{
  "n_experts": 16,
  "normalize_top_k": false,
  "optimizer": "soap_variant",
  "beta1": 0.95,
  "beta2": 0.98,
  "train_tokens": 590600000
}
Below are experts of layer 5 (counted from 0) of a mixture-of-experts language model. Rows are named router (the router's row for the expert) and show model dimensions 0-159. Each number is 128 + 32 x the weight over its row's rms, rounded and kept within 0 to 255.
Before each expert's rows: "comes before" lists some tokens at least twice as common just after its tokens as in all text. This comes from a sample of Wikipedia text that the model never trained on. Tokens count by the router's weight.

# expert 14
comes before: " |", ",", "s", " (", "\"", "'"
router [190 125 116 163 135 124 101 116 145 153 150  66 108 141 168 114  82 134  95 126  97 171 185 123  89 155  85 173 123 138 141 119 206 148 120 114  83  60 144 180 147 141 115 148 155 131 143 118 125 146  55 129 175 112  96 156 107 106 127 101 171 164 140 151 121 164  98 153 144 161 180 151 128 165 136 169 117 140 170 126 126 108 118 131  71 115 123  76 159 176 116 138 120 114  76  82  74  84 163 115  93 151  85 106 183 129 106 136 129 149 124 140 148 130 133 132 165 157 125  92 132 170 140 136 120  44  86 192 128 101 135  74 143 137 120 152 218 112 146 153 117 168 223 165 148  91 129 100 105 145 118  52 131  94  89 115 141 141 121 150]

# expert 12
comes before: "-", "|", "  ", "=", " 0", " 1"
router [ 52  79 137  91 174 127 104 108 130  92 162 151 140 152 137 190  44 108 196 158 180 121  99 189 128 165 178 102 107 104 136 103 165 111 158 146 109 126 136 123 141 102 176 150 151 192 165 101  86 121 153 117 159 111 171 106  98 150 152 120 164 138  78 128 130 144 109  75 142  93 154 161  93 127  45 145 119 131 113 144 167 194 138 140  61 120 124 114 154  98 115 125 187 138 165 173  74  98 139 178 125 100 168  93  90 124 161 118  86 142 148 121  84 132 174 173 134 128 165 102 128 160 156 111 163 141 156  85 123 110 128 106 155 124 135  91 170 140 156 107 101 114 158  93 126 168 190  99 177 105 139 169 134 101 161 139 178 145 154 108]

# expert 4
comes before: ":", "=", "\n", " by", " in", " to"
router [159 138  94 107 119 171 124 111 121  98  40 169 143 154 105 125 154 164 150 181  85 193 109 187  66 134 134 129 169 131 126 134 108 119 126 143 149 165  81 104 190  87 140 106 164 124 119 155 158  34 118  92 120 111 128 126 171 116 102 171 168 150 121 131  86 133 165 146  77  60 139 141 160 158 185 141 115 100 144  88 133 105  87 141 130  92 139 159 146 114 151 140 104 122 104 153 110 131 171 161  87 153 109 132 147 164 154  79 121 133 127 146 153 116 142 156 106  90 124 210 156  95  75  41 111 126 168 104 182 129 122 141 157 126  94 133 104 100 147 150 159 107  96 127 111 134  35 135  81 125 134 156 115 126 173  96 151  78 162 176]

# expert 8
comes before: " |", ",", ")", "–", ".", ";"
router [104  68 139  74 167 112 111 173  56 122 137  87 122 126 107 142 124 139 119 142 115 127 150 105 109 163 107  70 155 125 151 128 103 128 148 108 136 104 209 150 205 114 141 120  94 127 147 108 161 149 169 109 107 133 143 170 130  82 131 107 109 128  87 140 155 109 167 153 126 134  81 102 134 133 174 150 121 110 125 111 122 147  55 164 106 108 174 135  97 133 105 155 130 151 150 111 162 174 156 135 194 129 116  85 154 123 131 151  75 138 117 139 216 113  85  89  83 170  93 162 129  79  63 157 127  87 173 128 137  94 160  98 128  76 171 192 112  73 157 178 133 107 140 147  85  91 167  70 160  39 122  93 123 124  88 109 139 161 123 154]

# expert 13
comes before: " the", " a", " his", " an", " their", " its"
router [157  90 140  75 149  84 185 113 108 162 137 114 197 171  87 153 104 106 109 137 107 112  85 116 129 125 165 123 198 131 101 107  98 105  91 104 128 175 139 147 125 128 116 142 135 106 143 153 156 111 129 118  99 144 181  99 113 115 128 184  93  80  87 158 159 114 150 137 143 122  91  80  54 105 152 169 153 130 168 170 131 111 146 128 118 121  87  82 141  99 134 118 151 166  67 151 152 105 117 160  91  79 140 152  89 105  75 160 174  92 182 139  80 137 193 105 159 101  60 113 138  93 139 107 107 123 115  58 117  50 155 190 174 125 160  83 149 118 145  92 106 101 179 108 157  70 120 160 110 134 169 117 143 155 149 140 127 118 101  59]

# expert 6
comes before: " a", " the", " not", " be", " been", " to"
router [152 137 126  67 104 127 138  98 200 112  92 134 173 164 164  56 112 119 106 132 164  92 113  86 108 101 143 197 167  75 113  73 121 166 128 102 120 143 130 141 114 101 143 116  87 119 118 133 133  87 151  89 115  89 154 101 143 126 169  81  86 108  83 114 138 155 194 144 167 150 122 110 124 110 128 129  99 148  83 100 133 121 185 110 123 116  85 177 153  83 105 164  87 171  98 134 178 177 160 174 113 119  84 135  92  85  88 103 118 126 140 102 142  90  79  85 176 180 162  98 124  89 134 117 160 187 160 181 147 183  98 174 141 125 117  90  90 159  85 140  92 102 128  98  89 157 201 159 101 114 110 157 135 146 117 162 115  99  94  76]

# expert 1
comes before: "d", " of", "s", "ly", " and", " to"
router [125 192 125 152 121 184 118 109 112  68 138  92 117 151 184  92 148 173  69 113  70  68 188  67 138  74 146 145 164  93 195 134 101 147  96 117 154 155 138 105  70 154 129 170 155 113 104 129 140 152  76 112 150 135 122  73 125 166 106  80 174 151 108 139  67 118 127 154 133  86 135  85 147 146 146 131 139 120 126 142 145 137 102 119 136 100 134 123 128 134 108 167 157 142 122 123 102 112 102 157 123  65 162 187 126 137  98  33 182  60 128 142  85 148 119 193  52 135  94 140 113 123 181  93  77 113 124 171  95 146  57  82 101 114 121 131 193 126 110 138 164 160 124  97 118 115 133 132 119 130 138 122  97  95 127 116 121 163 140 118]

# expert 9
comes before: " of", ".", ",", " and", " in", "s"
router [138 211 128 132 144 150 146  96 105 138 170 100 143 138 161 109 112 128 103 113 112 119  88  84  79 128 109 151 115  84 114 148 122 134 102 164 159  54 117 178 172 121 123 100 133 115 153 103 103  88 130 194 103 131 104 120 197 147  93 100 136 199 181  63  95 149  98 106 167 147 103  98 108  92 137 107 103 112 171 158 107 148 139 112 129  97 129 173 192 116 108 110 141 121 127 127 174 137 100 125 162 110 178  69 140  78 105 110  50  75  84  66 144 103  92 183 169  85  66 154 161 162 175 115 126  82 135  94 138 142 158 149 105 109 119  75  75 131  68 166 139  92 149 190 149  99 147 128 108 129 115 109 133  94 132 155 152 101 123 146]

# expert 3
comes before: ".", " |", "N", "S", "W", "T"
router [ 72 178 126 107 109 195 141 165 100 157 171 137  77  86 122 140 101 124 143  78  81 159 114 170 147 166 106 111 113  80 135 112 124 102  90  63 160 102 111  90  71 147 160 136 148 132 145 125  97 113  88 172 148 136  89 123  96 175 116 146 117 173 105 123 126 139 153 129 155 127  94 122  98 125 120 138 143 137 180 115  70 127 121 143 190 203 143  63  51 153 143 120  71 105 158 155  65 130 122 133 171 194 170 112 158 101 113 126 101 193 104  91 185 133  85 124 149 170 162  50 145 136  99  96 120  91 104 135 124 106 105 140 123 135  69 110 163 108  95 171 148 122 113 182 151  95 124 105 127 101 139 125 108 138  90 176 146 173 149  89]

# expert 2
comes before: "\n\n", " The", "=", "\n", " In", " He"
router [148  79 120 108 161 166 162 116  92 163 117 106 203 165 103 134 120  85 195  58 124 104  65 124 167  85 101  87 122 145 150 127 183 119 166 119 185 131  97 109 148 153 149  89 166 162 132 138 126 168  73 117  77  83 122 174 140  77 133 118 161  98 166  99 121 137 157 126 127 180 117  57 160 123 124  94 215 140 135 126 145 114  85 175 135 181 155 152 127 124 152  90 112 172 145 117 178 150  93  77 158 117 213 147 173 113 125 131 159 152 151  77 141 133 101  93 113 129  82 121 146 122 138 122 126 134 159 149 155  98 119  82 153 132 148 205 119 102  96  67 135 125 130  89 147 135 171  87 163  78 119 142 115  99 113 118 102 102 152 122]